{"experts_per_token": 2, "d_expert": 128, "lr_router": 0.00136, "num_key_value_heads": 6, "head_dim": 32, "rope_theta": 10000.0, "tie_word_embeddings": true, "init_std_o": 0.0, "lr_head": 0.00724, "decay_shape": "linear"}
Below are experts of layer 8 (counted from 0) of a mixture-of-experts language model. Rows are named router (the router's row for the expert), gate (a neuron's input weights, with its number), up (a neuron's input weights, with its number) and show model dimensions 0-191. Each number is 128 + 24 x the weight over its row's rms, rounded and kept within 0 to 255. Numbers have three digits each.
After each expert's rows: a language model's description of what the expert responds to. This comes from a sample of Wikipedia text that the model never trained on.

# expert 40
router:111133115105102129126134119175128147090092124142099166153154150112131133140132154146139083129141128138158141140093155098153117139157109145137124115085113137138100110132101140106138092153133124129149146136128137078156111100174143110172089190093118137149094098143134108114155130111071125162128168098145128112131137107114149094151145164193084173110119112111123133168128127149128109119098111110154152114153129127129113124121131120153193143119131154112131151131130130159143149127146128085132144132084131132132103109122149104098117122144125171126077139148055139085127093089144092107
gate2:142121149142148114171134131141104162139164142177116128189125100136143142133129148142143077093151144089112097087091094109117125109102125115177117101136085162139143108140088132162133151131127139145128119143148113122178123121164141065133137109114112143128107127106150161107130124179124112128158136103114167147129129073142152124104136158143116147147140123122099125145084092170100087164147117165112134086156177146127129146148099154091127122145126132171117143083123159136161093131119127126163150148104150127112092121143144123152152147123145119135110088166142117095109123074126127108
up2:141110124166154085123126137085129157135166152140128123144113105139128110154133107150099123115188146106125150109105169120125106143095137150145144133156087136104145136177108129141166151142134134163162104091124120115153124168139142076138149114127137115121146126105121154082139141165114121137104185126114136134138093107179162089143103137105115128111138163122147109088104150160125116141099100105105145144134116148149132167123120085115126103204112149106129083123124152185127156154187113110105110116133136188126133118125145122111162144128126110121115148126150175128117143069123103142
gate3:106098132104155098101127082148168111134147112099124121136119109159172082133151091147156128124098111146129119136139128126169152059139149114095142132162169154135162100124090154143135147139122165151186111120148120091101137083083126108116098139126142142120146121118112143136117101127171112152111144113083115169166099128127131130074156151116139108139138160127117129159132141132105123141116121191133107101091125120129116107115152160144141135088137092147081132137168124141132127126132150152128104050107120115129141132132096140146143109117137089120111162088103086110094108117144132094
up3:141124116103165121104186124129162129175134129143131139116129151114159144154103166112125142127148142114129124130148120163124119136118119119124118091096114104104125114129104097108143108120097066159105101099123140147134150139125131141138155103132124134182145149133122125167127130145058128115145106117158122112129147128143156142148099090161112169168104087126136125109124133110097105108149142072157186132161147138087166182172120107137126111138154123103146143169073130167140123174143151117125110149162134138102102163142128148141114147144166107147175103170111102124137115095093120173
It responds to: Events, wars, years. Parts of event and war names and years, such as World War, World Championships, Winter Olympics, 1944, 2018.

# expert 56
router:100126106130101106160118136159134118153054123131115156136154157116110135099150126127187095158114121124190128169110181105127129093157114144149168150115114144115135109133110104114133112139181128167121139136124122121159131079154176125096071147107127153140124097144125130123165149120109111139157162104125168096108119094101138090115154151153093106121113106145127123122122095130136112120137113117124121122160156126124124141086140084124159161109093148104144133089127122136127180128143128150154146123081171138124118098125124088109090109125144196141121146108102132106094123107156122112
gate2:109185146144138119145122159139181126126066095151117105155142107128112162130133142144132109158094130126123149119121143145112159167138139121108164123095167120118096156161130129144108161124118126127122168151145120095109131118183144083123124116100173118125142075101102151149139103140103127133126117126102116114155142096135132133114089117086159092098158092117139140114126134145161126150106170132162145147143107104098066083115120121133123119110135106156125103130142107183075114156141084159128152136138129153155114156134122101164117104096142063101097157161137120115131115166108136136
up2:132094154180130145130188110156175100125128084129116149117131089139140152116115147149118163108131112134175118139124180122110115133145100134122130103130156129154125167166149166153115125099139076108117104127122120072112123126145060184135157106149136136176139101096134083143152105133116101142128094154105153098132177133135127128119119129113147103119138084152120138133091120180125110134108158128148101147151156112111087109093148137103141124123132126143162082112124125144118119102104083152090120131133072136113111127126126141141145142144127128119107124109114126061084110151141158141
gate3:145144094075127131125131080132130123119162141160162138131146130102153148107134151123163124125121120140149118156133128111099166168116162124081113156136141130148138080095107110102149122099137146124156113109137149101139153123110146140097182096113142106142132141143165160094139124126111106123127107110135136144129152106103112128140135139132143127135097150098076103132136153145130122110088093100147098094175153128063082102097112100118128135058108128113142143141149113116114127109121186121123156127173063090149140118117134076146101160126148134135112125141100146060129106156143099117
up3:127156157100126129171178115102127093143164127110163152146137126101093120130128143112114151114159089140105129144127142091138147109049134095088110122170140108178098163127085114091169160126120127134099120114079126137147158175153121134114111123123113144158124123157105159138178147182148143115152140140103109118106116150107130162097095087129097116121147126104086106153149130151141177123096157110142111120145123087109124140094121104111125132123148118115152115123159154137125135133131165132089129140157152101125130142139128133125086097137119119117079162085094117085144117144162146148
It responds to: Articles, ordinals, counts. Articles and counting or ordinal words before time or sequence nouns in sports careers, such as a month, third and final, two weeks.

# expert 38
router:120100152150087146124123119139163110144100133129130137136188138124086172132148140133132129132139107172154133183093177138135168129123136171127168135112133097113087130141123134105163106127147088175126175135125152094159143111139134141126111159092125179120116085152095126095148151094102122128123140132153148097133154117110149120096134125194096122064142128146126152128132113090130090125128148159133144121175139142106103149103136134133178113145154140109101147123126129160115125158141119119159127114110141126135127125116133171075101110144159144136101124126094105144114051119155127111
gate0:134130170135061079126119112097147086078117139129136107135128131139111114075131106115141140104123162133142124106086110129135151144120082132110104157111121117113134110143134107164130144128162125166141139139142127110134125177119135129145092148105134191157131068132118133149159136122135139149083145116139094169126125124120151128166108132066125107121128140086156119120152162127123151125144159113138145153122119075137082123164128101107119122139140148102132117132136108104111156173184175070152158083142113103146141137128123089173142133147143132143128092165081138143150101112135107128
up0:096114059146174096122129112136083137114128120113159138139131165080126145165125168111116161122149125119100138135171152095107089132134180119106076101150129140132120099121137121139162145144144123100092092089118126141159148138121126131116160116091153113120120118146127119131103130123147116076151163136140125168110143154135117137100129132132183118134139138136128131109091086103140077139104097108159090095192116185117153142107150160093141143134162095175148120164104121135149149111137131112124124102145135111121088117143127145099118101115094129089096111142138155146136128112137077144
gate1:139102094102128112154133119152137131131165103128154127140134132106101120099151179121119102103125093104105086143107158152096125126121130150133160158128167102097139159088124068154184118121137134095104106143136144128149152112127136118078106141128144137139132141098130154116127140140124131116168129147066144111114137069130075068130139125131138115123141111160140144145109145136085110168118135109104120124159180087070073115132145090114142150158157144122143144107124121128114100119120115093158165150110137136163164140105155101108100121083154136132104157153108113151114081154131135149
up1:135104077101146129134086107154114154162120097146136105154170105096165111133151132106141106129146101120081155152130152119061111162164122116113171158132134129132103178145105094140134147137123181134117126094136123118142164063104130188100110111136167144123149149105115109092137124130097116102146120150099120127168131095114099135131159085139134126108129120116098128112145132128105124141115094190159132158118146119080128137077099120109144108117141136151137131137113150114149159123132135113128139166108114139190126112140154118124092176119127124124140114136126122158118100175114172096
It responds to: Places, dates, storms. Words in place, date and weather contexts, such as on, along, Avenue, Highway, month names, and Tropical or Hurricane before storm names.

# expert 15
router:122102101118091137120123125137155098152102109152118158127201125116103123152132118150178119147117137142188155131118136105129140105132125163152172152156134140129144084156106119125093114135134123150126138101150113086173147108134154096094104147120108131152112081172085095127165152129103132129122152084161152122166151101106120069120165153111100126108101123142124137132127118122125131093148093119162143133166150138110146144105156142163151127119110145111119137122128183169156140146162153157157120124116106113093103131141133113153062151148173154146111154128131126129095107095162132101
gate2:084114130127146150116124101157107130080146126096114117145111137103152137052167143099119081162164135136115084150104143132147159062101123121090128145158136134105119130141148150144113134171113124141112140114132129115105151109128053123124160138106158116108139126118118142126111158113143135156124192131149082133135111111103131086131116123117110159089109169131110146109117107143122116122129123097119141120124132179132151137152111183111147144145077156143158091132150156110077139143171143124118137128110121067159151113137138181134129131108096117150106119171130084125112138126131128150
up2:151119145118152143150084142178150145112127130141125161142159159093151140116096115135162136125098118107118131084101184159143092165148122130145145095128113137100159143132141146131139118077120123119135144171224115117173105123115120128086130123112130126124132063150110092150123105114119154111141133109140146145149163114163092151150126165106126138161112151167116218131087112123164150102106147143141095109139112129097145099083114144139122131110127144152138143156115113107123119118096117128126129148141144125140157106114150072113133117133117102142130133139148175132121116089123160108
gate3:162104137114087156148089126127135107132108120147138114145124135094133139139145148107136153149170129093146098138122135164111149146156088105093147112105123134132131145105172098136120120169118122079125164075155153128119127128105190129117102125141129145118108152161115111126135129134126109130157164106105067092121135148110153126117127122126112095158112173160108101120150110120100131110142159126100138123119161149132120141168079128135146129089107131122146111169080096102106146146073123163132129176137132128094125119120091182090160159097148137117110157080127163106130160081129111080
up3:120145123125172094140165127147140152123180135115151125130116100121159114131115115149144102143107149124101093114110134116117122149106158112087101153109164145106119090083086129148104137098146178094140162127185074130150146139097110106111117120107102166144129164139129137138168123131126098076091130130136136206114118138147129093126120128096095138134110103112138140143096098128094122109148128139116163116111130102112074086110163145192122152123159154158142081086137141141117085165105109124135131131146107135117137122130123152113100119149088102087110132150113117121109111165144128155
It responds to: Comma after scores. Commas and pipes after numbers in sports stat lines and tennis scores, like "13 carries, 86 yards" and "6–2, 2–6".

# expert 10
router:106118113125100131118143126154145125137080107152109176144161173124115111149153126108177094175127139131177125125096115089143140126122141162110159126142147111127128129133109121101113105130154085168131152098133115120141127094156157140125110138071084160112116094160158101141139178088082092145114145092127159101179169135114114098108153132153125141111101122148100148130131122099158124105102101161179126153139131124082101159097152132145169124124135141142125134143115149169133148106172125150134126116131159134106108124158100131125084102167139165131136147125098145129123089135184136112
gate1:102103123156089163135095168149162104124129141104153129132109117106154143164104105146095117132129147106109122193140093120154182148171139105122131143149145112100135141154143154104136131123141153105098112111143135143160117175103174162162117168130162165122142119055163148076168122125145110136155145136134111149145137135095117112176114142132143136121097121081152118127124131130135144127073116112116135116181165134154156126122176142090109112151133139121128105103156151103097119141097133112140149153129136092091149146096112148137128145157110115133090127117114126118123134136160060101
up1:154136161099112112094097087096105129147158108188099171117164133138120158102146120176151089118091080144154119129109150118120072126081106140136114120141117136143105134113133104146102124121133114187150110139112124104133133102136117130108114125142132089101097146160107108163103144108142157119108152134142116096113133134130139160086135161126125139072140122176090127097132103106096160116160163160187119138110136121122114136152100110158138111102139118110139147145085140160151185110130117162108132146118133140151103106171144115121114099087093160172131108134122119158129109103118136165
gate2:116184101109126143108089137139117138153062102116107114136123120108117134126164124157125116137114167104136112113169120098121101110136101091101125084178106139138111113057150104110120123129078174115152166124080155129108124141123147163127143172145124137079115117110127118130149116155101153097158122171153134095175167121129115148126131160109133170131114126107110114114137106147133123177153151114134119122104102098086150123151107115086133112103132113125111144151107129136107161092112126114132148177112102114142146109167110100158132091112154136151127098159148098147116176123167106142
up2:129136152093143122156117154167102128134097140091116101154118095133142144139120117149133081133069144139113159108143106152161110116151128124108164092133126157140147128105125132145158147129133113096141119173154114104128143117159139124137149112089137141112121198098136109106110131148105141171108121145114175141103170134110055129086115176130135131100171148122130116114173109104106123155111166100107127131109118100119172160123142117157138117151167122107107105145130123114097170137142124111084156148130143097101106104160152139114108110071121086094128146191112150140141141156134155119
It responds to: Context-setting prepositions. Prepositions opening time, place or topic phrases, mostly in, also of, during, into, under, as in "came into force", "In 1852".

# expert 8
router:071169099125084135142155129161118119122085124128108187153157179132107135117152120105125113135134131118138158134084121128163108131113132142105140111112118124130112141147102104115123122147157093138100144142120125110155160132131167122124103166106119141133112082157089113118152158094072177114158139095159117167142161104079127121129140171188094147149100095159120122134133129136137138100113111154184155093137114142104102132097160109135154134113104156136133129137138140168127142129147133144162098138104159161104106075116104104137090098138138171123115125101101094108125131126163108098
gate2:140143098110094162186139135099138128132102114153148117128158129146119079134137146145137127116133120115089105133152097157106101111106113141120130112078151157140153167141111154151123144100116102114158139140099128135106157090113162073147115136102116143124170142149135108129119128121101135128163153157110137085151137145166142132154113088140078152082137082180123189143155156121157113099144102128119161093100140097140161097174134113107122151101146139155146131122085122126109133160112102127114132130125122105136120122129113118138077130129067131148079111113119086155108137136173132080
up2:113118140107155130085110143133122113154089185113154170103145121131125174146132140148151121105110110138138169117148118147147138157143123153118129164185110109108127123117108119083112124190118140111132106126132110128103136127132119108070121126102158098110123102128128150107153104062119140127121136111145124134129146065118125119139115151147157130151120113135173159115143119188094156175114154122113119151182122130128073113091133109112128112098126130121143131135139102119127146106140097115142147157142123118163097103160136104138136134122127168157216147154125114123176130091107134181
gate3:108143115104113130100097140167156110090163078125133157148109098146149138126119175104151150115147148157126146086104125076157120145147166147138139117169155155129107133148150136125155120114110128157137154120129143122132104138098146098170086118156155090127127126102109174112123111102098148153111162124156137110126141137128160124123111126121116103142135102127127116135101141122109141121112106103159091088122120079103121152137140170116152170112101129140116122074108150098180129107166144147103135132130154139112162143146087087100171054164107130132111095169153178143146144123119144096
up3:142111122134126132131084127119138139136142124131100128075119135123100148135088107146083145136175126111124147143119129123092132113140115052139147129105102171162102116110089168120093123155177131144124096146145146106139138138121144153170139148120109139131118078145162152156154152146157126124135119174088092124137109160107133140164102185093140141126090144140152134091139116153118125129151168113109078135115163144126149148129104091171136143143092144148152147124138140144123111127095125148149122148114087086078129103094156126122147154090146147159148153092127138185161115091115145106
It responds to: Prefixes and hyphens. Hyphens inside compounds, codes and ISBNs, plus word-initial prefixes like re, co, non, self, and line breaks in lists.

# expert 29
router:102114161158122150147122115123135109129093109185117138124153149136082129145146167124156121130147110155146126159102146107106169108138149159142190133138079114112091097154112102116133082134170108159135132087159111098176117127144156110134111140114118145143127110133123119124147173101099128132129150114153139114148156095120155083149185145143097173098137118152081180116100110118101112077120113127156156144182123140116145147126156131126160132134155160120114146149136175154118163155138128117130098106093167119132089120161147136114088102129122133131122116125101136132075114099148146112
gate1:161112090120138122126127098158106101107143142149147128133143139119108097147127119066121172103185115115175133151151119116123114158136141123135087131104114134116118092147080187128150086131135161098159099099136187122131136149160153137114150126132131172114144143085126150081110096103101116134088102134121105161095138114122114152151144152137121122180114114142125115121111144165126114159130142132141165155122153120109146168126143147076136168148139138148053138132103175160128155136124141112127110141126130130123095159119150136182136115134109124094137106133132156095127114168129184138
up1:119173168162126135143165103211149084098119148097139112116122098129123137129138111114149162148169137084167132172108128130096099143158133098128136112091145120133143162139131161117164118112157148129160135145137156130138149125128132118108145114111106149154119142114145104139143112163123108168154103138135121149077136102124098147124144124149083139150094128130109137166128148168137106148117113111128156140152164106152141148145109150079138147172121118131103194151086122127138167123130150125148138140116155123099106157102147143155083156085079137104116122107156123082144167157091137136
gate2:133084150137097175153136097109101107120113133127110104114114120121127116100134139114116099099148096173134149128112093075109088138117133152100144124115130193099156106134113127178092095143116154194088166144154128112091145141136148146091116119117171141091141068135146140107149147129142156106184149150124179152104122120145118138163161166155111145136142144148148129142125109146149136086113139119125090134166102107139143129143144148122127143150122124127177109165145204127082160133109138156157127107121106127103140105131145152119119121132118153084156144149141114141105119136127129115
up2:159106153117102176159145138113093095110102147131109107110120126108117123130118142135109099084134121171130114135082094074115086164124140123133128112127129191088139107123105150167090148150093141174069135130160118132116159148138131143090137134097183146072102098129164136120116133160137126130182123150130159131118119121131131132160128137118112121139151135148131089108110084143151141086093104115099117109142098080113155131118113147098141139171141097151156124125121204124123145156103149112141115129129123113099137153134140133087097094135126127095157106125157121084122113134125147120
It responds to: Surname endings. Final pieces of personal surnames and place names in tables and lists, such as Aguiler-a, Seleš-ković, Ash-croft, plus whole surnames like Silva, Cruz.

# expert 34
router:099103143132113131166121180129121118162087145122111146158140143151099111124120146116141121137134116162183118148088187094150137139153128140154156118090148115110137145104118106155145094148148121195127152113123141107149114085167164158115123163094130171130128089145155119138159185116115141159136149103138145107157123120108135089121146151132077127093100138154126152111127082141123084137147102129153131125150128139124118163094174094142149142158102141128129142118159111148126144113163113115173121157060159113118096107135122108117073113146114160112107156108120157125126131136154139112
gate1:161123122139117174136121143135127124133136143138139150146120155114148143116128133072112168093115149146142090124144105128094086064111132124153131094120130135102113114134129115156117133138086139091132140162062150154140133158162110119139134109099101102129143102085107118107136092159134168139125160118138124124108110133108172137109142135119163163137106131085141125087129080135124179138121124103111079133094137175108119134134110131177130108184174121123101126146108106120107163161118151147127153140064091148138154119114120111141161078091093124117080151109108099107127146125145149141
up1:136155125106085159088086158137085128096145139102109116159116109117109157167133126159156121144142144091097127132111166125110202110160082176110111115161135095099144125149121150104184112103141115090129146156124087097126139122139118161079139147136134163122122169117137069115109169105134115103118130122101091153155131141170140164140137124116132108110113124137129160169152116120146116126145130126107095064167122144138137127075147093120156139132133159101137126110167115121089146151121126121114116126118108092119144140081145127131143183113142139123138144153119130103105131153154114101
gate2:155121131156136116117103170133132099108112173137095154101095120153118118102133153110166135125090120118130125094157135126181139120130130090117167108134106126160121137115119152119139147130132105097126077158137117112117123112153178096118160112110144123081140073119132127143130149130141163109092156117135157130110143117097122137126119098147083191123167087146134134126149087123126147163116109101140178158077118100144150104081061146145104120142138130121142122119129130139144158138146125111141104125105123107083139090130174105184141068134092115157126098158127141130131117125167144097
up2:114117070128122166124136102145130155119115113121196108155150147112172140134133097126102170148190114148124159156107091120112115102134122140163155119094161115111119106085147127143115102109099138150155163116081125140171120123111115185118085142151112130158097093129143141128146096137152138116165111120122095151155112121117134120124140142100169077150108172133122131118127176110134095120131110135084117110151150144107088143135136097135161121147124129139149126114127110136132091106137081122122121113103155116154179111103097117071095173134154148102120139137124141151106141125075116156
It responds to: Possessives and modifiers. Possessive pronouns and 's, plus adjectives right after them, such as his young, her deceased, Trump's, its premium.

# expert 30
router:084123121137116120137122159148143149145075088180119165161130158164125126130126162096143095160148099152145109144073144087150153099145135150148154140120124137078115101134117096132140109129146116148140168096146125088179124081138155106143110154119132155120136095132127101133147162109086140136108152090155145123118116140070139081133124159166089146100098134175144171112120132126144105105112095105187107122133150144106126143140185129172134143141146142109112139124148147143136158135144105127145121093081152134102119122151152103154106123119140138160120131090089120133118112123131113094
gate2:164142104165129121128143114127111171148136119078096147131128160117120159146107116137163132098129082129159106144145124084119112104133137123157134122093087135151131082094133123114147144105103128119113123150088148122071161117136134107126086153130097133073158123055144120108142133191111120112130132131126173139144130132138119143103129147131146122124132121168149101161116074077141106127144128097142154109139134132126111146177133098143108117081102107149156089155095136147158167185122119161149136128128090127116147139120105128111101123119097137106160156111136100093083129149130087100
up2:131131046138139140138084122140136151119119101100114104095128166112136160137118124159166138127084077146147098134155176103131110101146158107127115114122133128125139104141116180146116155089102092127121178149123124117107159115109159158111123141151111121126183140075126104134157124126183135111113127107136157177135108142141126149110141121163141099163120143136133112168094076073092120117165124085118163106104141125115104130137124100140110128116151113155135127156131156142143130141146105125130089135116123132125098133158108159152087142161123095139160103095135134110092160140113086091
gate3:114140158136141171125120125084077116136137129144122128131132146121145115164140125134117124133123146118104150134113131125094120115125111125155115118071180149160136086132168132116086118143149091144110157142104158136161114144109096102084161140121122149137111156093143129123129181176154140133141093086115116114150132118135099102134132112145161097080137118114121137109129149150113157107104191117138082130154134149070150125160125141119131139210129161097136110158129099161135134112139127139161134096126109137124098132129119176135101110159115131163166136145193123114169135098136168091
up3:149137162118159134173145138130099150120138121118153112114127159148150125145143128121154130153106139088100154138131121127129142092138123100121119143070158129163142098129156119170090092156140104146088130121075109120172154151091083118089144123109132154131137160093120110120109170156158149090133130108127167151141133158089119133075124109142131144114103098099132140082143132158121144097105139121147078142161169142119119099117136153143120095156155179111132127146131147157070104145144145155131127153165082122128102106111140143124155090141122141132143140154147133156133123099173193107
It responds to: Definite article the. The word "the" and some possessives (its, their) after prepositions in running prose, including inside titles like The Young and the Restless.

# expert 50
router:117109139116123122137105156180161128112124134137127147127157175131108166149120137105142095172142125120191130133117121133134125152129122132108145106136147120131107072137101113086118126114142102196119146130146143119161134068155164172129139160081106179132143086134131132125137142122084149136144152129175151149173111117079157094136152170165086133141088099165116134110089133117141138113124120168166136114143167116155110159122139123144189169136119126122146131107118174121146162131135138134150131102138129139104090117138142139162085132133126144153131134135117123141072089119134122106
gate0:141133141139133088120106138132092099115146122117139156154138121131074113096120130094146134138125188112106126141109121136156083097147069143114130106141163155112121105166119070131145118099120133137146124141164205167151110149146120169137105092146161099133130143137154145137144172112102151123124104112180099123146089090150114145110087106143170120116116126146133158139117128171160136127143098166143135158102153077154123141086127164101124101143126165093130127143149129164156113143154117094138130145123147173144118132137108116118084132147106141101117158115160143093123148135083117110
up0:127148114144123102089139139127126110129139126118125129114115110125133093134136112129127179163155100187130150148136117140116134120169156128130123120073099125144101128097081129112114125132145130104113174089102147120112124138105154121139162158100113115126107154126115128176080097072098078140150168154154171160151148144120087158125131135098145116096073205101143142100099152139127118165126128100106147141133167124137139114164105147102161096181119127146123108160109087089151119105166166133085121129115136107111138168109160135152161119096122129135130149119120149136115125127117160125
gate1:125110158116162112096118152126166128110111172096133162090133137120151152139126189146100100137143129094110135112096108126101100155114096096134148115091148123141129113124071141122124123139148109088067145129128141103087080164110147140107121183097135108148114128149097090119122120109107116116123104127126145106107098139121149152143140133098143129141085127149094166180137097139106144102132137127102112122133136105151108124127135136099108117125104084109130105165085195111130125082107129124162149120136106150092100153110118123118113089110116179134121131120108127128063091122162166152
up1:135165122149158123144119113124120106173136118136159144155125142130132090147103127135093126085137122122139112111156146142145085154167128156168135126154108147123128165113125139109141152149118160143126122149140121183136119106125151114130122144128149164092118157173084140150137154078114167147117151133081107109169127103111145098131082122060116168135207131073128122146120152135122113171128108142102121156085116132101110121147127179132145114159139115093127143112133109137101138144163136125123106088107138116161131151144163084157139139162110081163120136119118158082149119159123120157
It responds to: Biographical verbs and by. Prepositions and career verbs after he, was or who in biographies, such as by, for, joined, appointed, won, and South in place names.

# expert 4
router:086153128135069138147129136131135139117063093115100160133173119135105178139146148115121126137157128167163145116117159076136116109117134150130142140094120101137078094127087118121139089129130121127120149123153117085170134082126149124127110152086122113141119098133117133117120176137103149119140160094163136142144134163106145134125147178122099162127083135145140163106088098106107126133084106149117139111133110115105118117089143158116184091114146134117107162149104141179139133120136133137164108142106114132143096102191146142151111104151106195128106130145109105116114118117127137103
gate1:132136132144131122134146160126153116125139130109146140130172124111148145132162107137165114113139189092163117140145169094115151138110077090135105116138109106077094135142154148138150161133113121113150100109126121076144115135161140104141145146149116149148146110095085094163093100130134120148130088101067106144094111156132164105132097146098134089153154133130100132112119104125089123130162102121171128136108140108122142144129162171114120136139173134116079158160124111110097102168154119091124111127114182074123077114146112141116122093119149094162166137131152138119136095091117130131
up1:126128084087145106170122140130133120114142136102115186108119143136047140159109130108121147123114149121110120120159114112089105115175135153106138131155169158140169150133117120110154149129098134151145159085104099143119147101057128156146127125125139113058129157099136133108168125117172166116169146119135156117128120122104132103107156114128124118129110100122108127191150159111117132118143164082144124121176124106108095106133144147151139113117124131131120179136105158108135134143120146112150128102107137123159172153118111109115139194159157123147096157123118079153129130125118100148
gate2:096123101126084126184100157092135180155147092155143095152140145116132135104140127147127082114109149128123097134113136165111124160139155165105189086132152164141113144090112175151152153099082115114104139114153148131141157122100114117116139116121142155134143150135143121168138135098087111084128096130129144154138136122128149126122149109142160127169113135113135154147103160121098113159149132117088146110092138137140114119118126106099117147163145167137140108140135121110103116113139078187171184104124100124149118177141099091083112142115089152119083127103127128118165132137130142152
up2:125122115077088147137133142154130148122143106080134098154082122155095119128135127112138151091094154144161098119120109165130132152108178160143167078170133103133132160098213140146115145120125082112063130143146120102161138136088159085134116165156196146126127148103173089167132135126137154090172134148122117139150132124132124126121145110136158119103139134153126141119131129103142129137156111107104111111087109126138103123103126154134132112116121151137116095157099148123123150107145119170149143112150142117109144127106127134145142114106078166118091141110122103093124147113146136179
It responds to: Parenthetical numbers, date ranges. Opening parentheses and year fragments in lifespans, unit conversions and ranges, such as (18, (19, –19, 212 lb (96 kg).

# expert 57
router:103110126131099119165116134146144142107071120150112159118127140143125133137151167137114132132161127138186120149113157065156144113130165148141145101090121094075112133115146118107172079130127113145147136124094111099164115101145148135131118136101063154110148132121107145124155159111118133134144169106137154114118140117088132099132165124145093198119140135134098143110093110139117102092137119120134129121168154142127119142107181090141176089131151159154146173139139136175139163151149118130158120141105160141167103124157116130123108116137106147117134132081077131128104103101132100098
gate1:139164178121131070115126100132123142150105096151114170082100165124093098102134136134118116142143115158138107148150099152160098098090127095140132121140171119129123150143092116125131112182181123103125137148129111114124141100118131107127061123098095139139086136137120137139169125131109108101189108101115156079126117144110098143120105145123133107133150127131133098124131146140133125088151147138116079145107118108062128150134129154161134124157160126130156116126073111173110114110134129084163120174122140147137141104148121143144137135090115121121118113167102160168085132153125148088
up1:104152161142141109079131075121142088120135138154144086100107122105132118106147128138114118134146142174116129159128078177146073082112099117188140111121155115102127152152131117143112127140134154113142113109102108133152110158133120155173108127082096157136114129141107141110167119104112077151137102097087134096129139096123145148144120114137130162090151117138137147110174143159107111122129177174145105147121128099097162158113123132137142121160113143159140119152081143154134122092142130108134095117108200119143107086180109137112136150124146125123116143158136143157108139150083135123
gate2:109146159148125150123176194109130151102117103082091130145116143128129134178103116118098109135155130129133148131151130121107127179141124110087105093119145132101131077064133124088150114167087138150124130150140172137129132124106139152140119122098138175153145115082119117096133109119130139143127160097107120144091103121159142107124136119127125092162100115102132110139141082155080079151167124127122151127167195119165131126139113106120154123089131113142105144112151114117131150143127108090187129117147131146162130111185127088143075117109119093115143137115117140109118149127138105124
up2:139130105130126130124117132145099157170145129171168135099161175107115106056148115128157129106145193122127118183118112129122105078131138120167137116114125127168149141154122121160078151114141148144141146112113139144138146138136114133111123111111103084162106164140141156173142170083113086129073103149138135131108135159092117146142135107158155137119119101159124106124109150104168095116124143136089140149100086136094129124144135131117123136188127130125157099124071190144126116119101154167135132115100132144101139139073147129074131149130100142147114145135124113138145111124136132116
It responds to: Proper name words. Famous proper names and name endings for rulers, places and institutions, such as Supreme Court, Lincoln, Edward, Pyrénées.

# expert 21
router:101111151154093156119138135137116137161088098143121142142159157135126143171163146138139122131157134158152133154118163108132152130142157167139154113126059100124103132131117110116147092148159106148141151106137135114161142106144159101131097167111112162128139075155097109113148156106120140135113149153145135140168168113123134103150153143160110167070122126136101174112083104117129100091144137134159137151164133138121122160119151138127156128133165138108100127161179166136101155126142122120142105114102175149132114098160147132086092085119139170155079125143100122147095086099143136129
gate0:155117121087118101137116115118150169150111138128110104110123104126119134110136151155089113127142132083165094148197113123119164104140109077124080175082126112127155097113126152087134103071114114095153137146199143093111136091130158103128113114094126111128150105120115091163125130162109139109152132148129135154129133126175123141100150104116124126106099165110127136161082099098100132116105128123120116132130099103130141119110118113146111125151106154125118105099111102097110152124170150199173145125090179123168115111117088141114144114095128125137132092129105142119131127108145137098
up0:127092115086103162136117130122126147128108152096097101141160142121120136117148126124129123163108081099116064153160119120124166094158086113124114145115095103126116110109098123122147128102100109113144128154135129133148141082125124128106130106145154116128183105143098078105134158166136177106170174127139124176149105170144120122123138118134134146113074138138093170128087126106112152088155157144157091156139118126173159129136105144123121136144136163116112121116129115117138132079164106181141166098124141145126177131103081129104140148161127146112127110112161160162128120161153124090
gate1:152094149135113143098117108109153064126151148114136114097153127157117121094125124118106132071128156111145098086113133158144122129133116139148148166127129150104081140130107161093153110178150124157131102153106161161099141159130115120104093160139142138122148145140168143124142118097144132116111146117126097101103088154125139133126155124156151113151186172084131167150110132093150148150107153142086160117119141145115085096163107083180136156156111127118130111111109171159123100121131161101144098152124085107161092162136111132117137137102122136152119099132103113089139125097136166097
up1:125156082147190077152130126135161152127141098127085119159124107097112123149127128173126151120151126140128142144130127081144131131145143162138110093117130135120166102127125120107166147122178123122126150124128105098202137130107140098129139161131153142090105140119090105134142142157134123136174146148119128125169157108108123171129105151137112185145108125160151098125172147111101125123140111087163100105108119130101120188103107153130140123121097111130122125102139134101129119146098154156107162080128090202105159121160123141169109154117124126143113133091118117164104113096153116150
It responds to: Military unit words. Words in military and organizational titles such as Staff, Commander, Operations, Affairs, Artillery, plus miscellaneous word-final pieces.

# expert 31
router:090150138158112134140127141144126157108080112137132144143121164133105134135149119128147096157141111155169160134106138080134117118139139172097148126143097173133139081128073121107099101165149128140166164120136150115134130128135150087141096193120101134150117103143121109116168139122098128111168165109148141137151167144109120099136145198148118141120130113136125135138096122107158079112135122111162156106170120149133087125105154118159153148118128177124099143134132177168137141140165113150169140118139116155139121089141169100137100085145156189141105152137115122150114128133166138122
gate1:129117086157110113138187111112107113153148136148101128090133136132122116154126125128135142105138085090139080158167119123134130119157140145115141138150075148109120128105106097140127141115103147107099123166128102139099114156086112115086094162087126187131134172114129096124186106136066086125143116123157129143085166139128138094169130142147101121124149144159147162124115134117122152108149129161129159152162101172126135107101119100132142135134127105104091131111107129121158129113129129101142098121145133152117148151103126099105164128161134094117110146111141085186108140130147205120
up1:172143136106166117117101114118173166108130138101174078116131123129114119106141152174128125130133141170103137116138123118135139173106145125151117148104182098144114132103142176147128099149135117155150136111153121151142125103158154161168116112138137093148078077132114145132096150118176140088150137100116140131154118118133108125106139109068158169152130148122124111126172108140113110115145092112111118143109168118145148083139146109163131085107159141138153099137136091132133115127105162096104140119127121096088124131128107135137098141124103176136119107157110215113120115121134080142
gate2:152145130118113115122137158152180174127148097147111162121122142157129163094151138084161141113140136076171139144144135101120161105141128101137161148121110166129075121155123129129094113121133058149136123132141134118161077135132143120146081113103145106131142119130142130195144114065135120129165115133131126127159131136087168118076126135179122113166116093127125144128155135127157092110141116110124139104134151126120112173136122129157116122106101103152138157112136158162129108136122117146124127117124113092116177143091102108122126146143150124134107125142126099151150057114103122056
up2:132138164150138144110140089134112117146105100161140137124139080104149113178121111129152101125116124160066149128101116125118116133139132145141127130132156097142163120112141132121124132117134156134109097116105143115108156082126109131068135140115076106107144119125115093085113116164141152140112173109135111087088116122120131114159132101093144151116117158158133110135140110085111157156109147130108104157153118190107171071117141143086125123152127139091131098102095114077145134086120130120128113158115151174139097146152160131151072123111096122185137123168111148122125177115150149129
It responds to: List-line dashes. Dashes and pipes starting lines in infobox lists and career tables, as in tennis stats, football loan spells, year-by-year entries.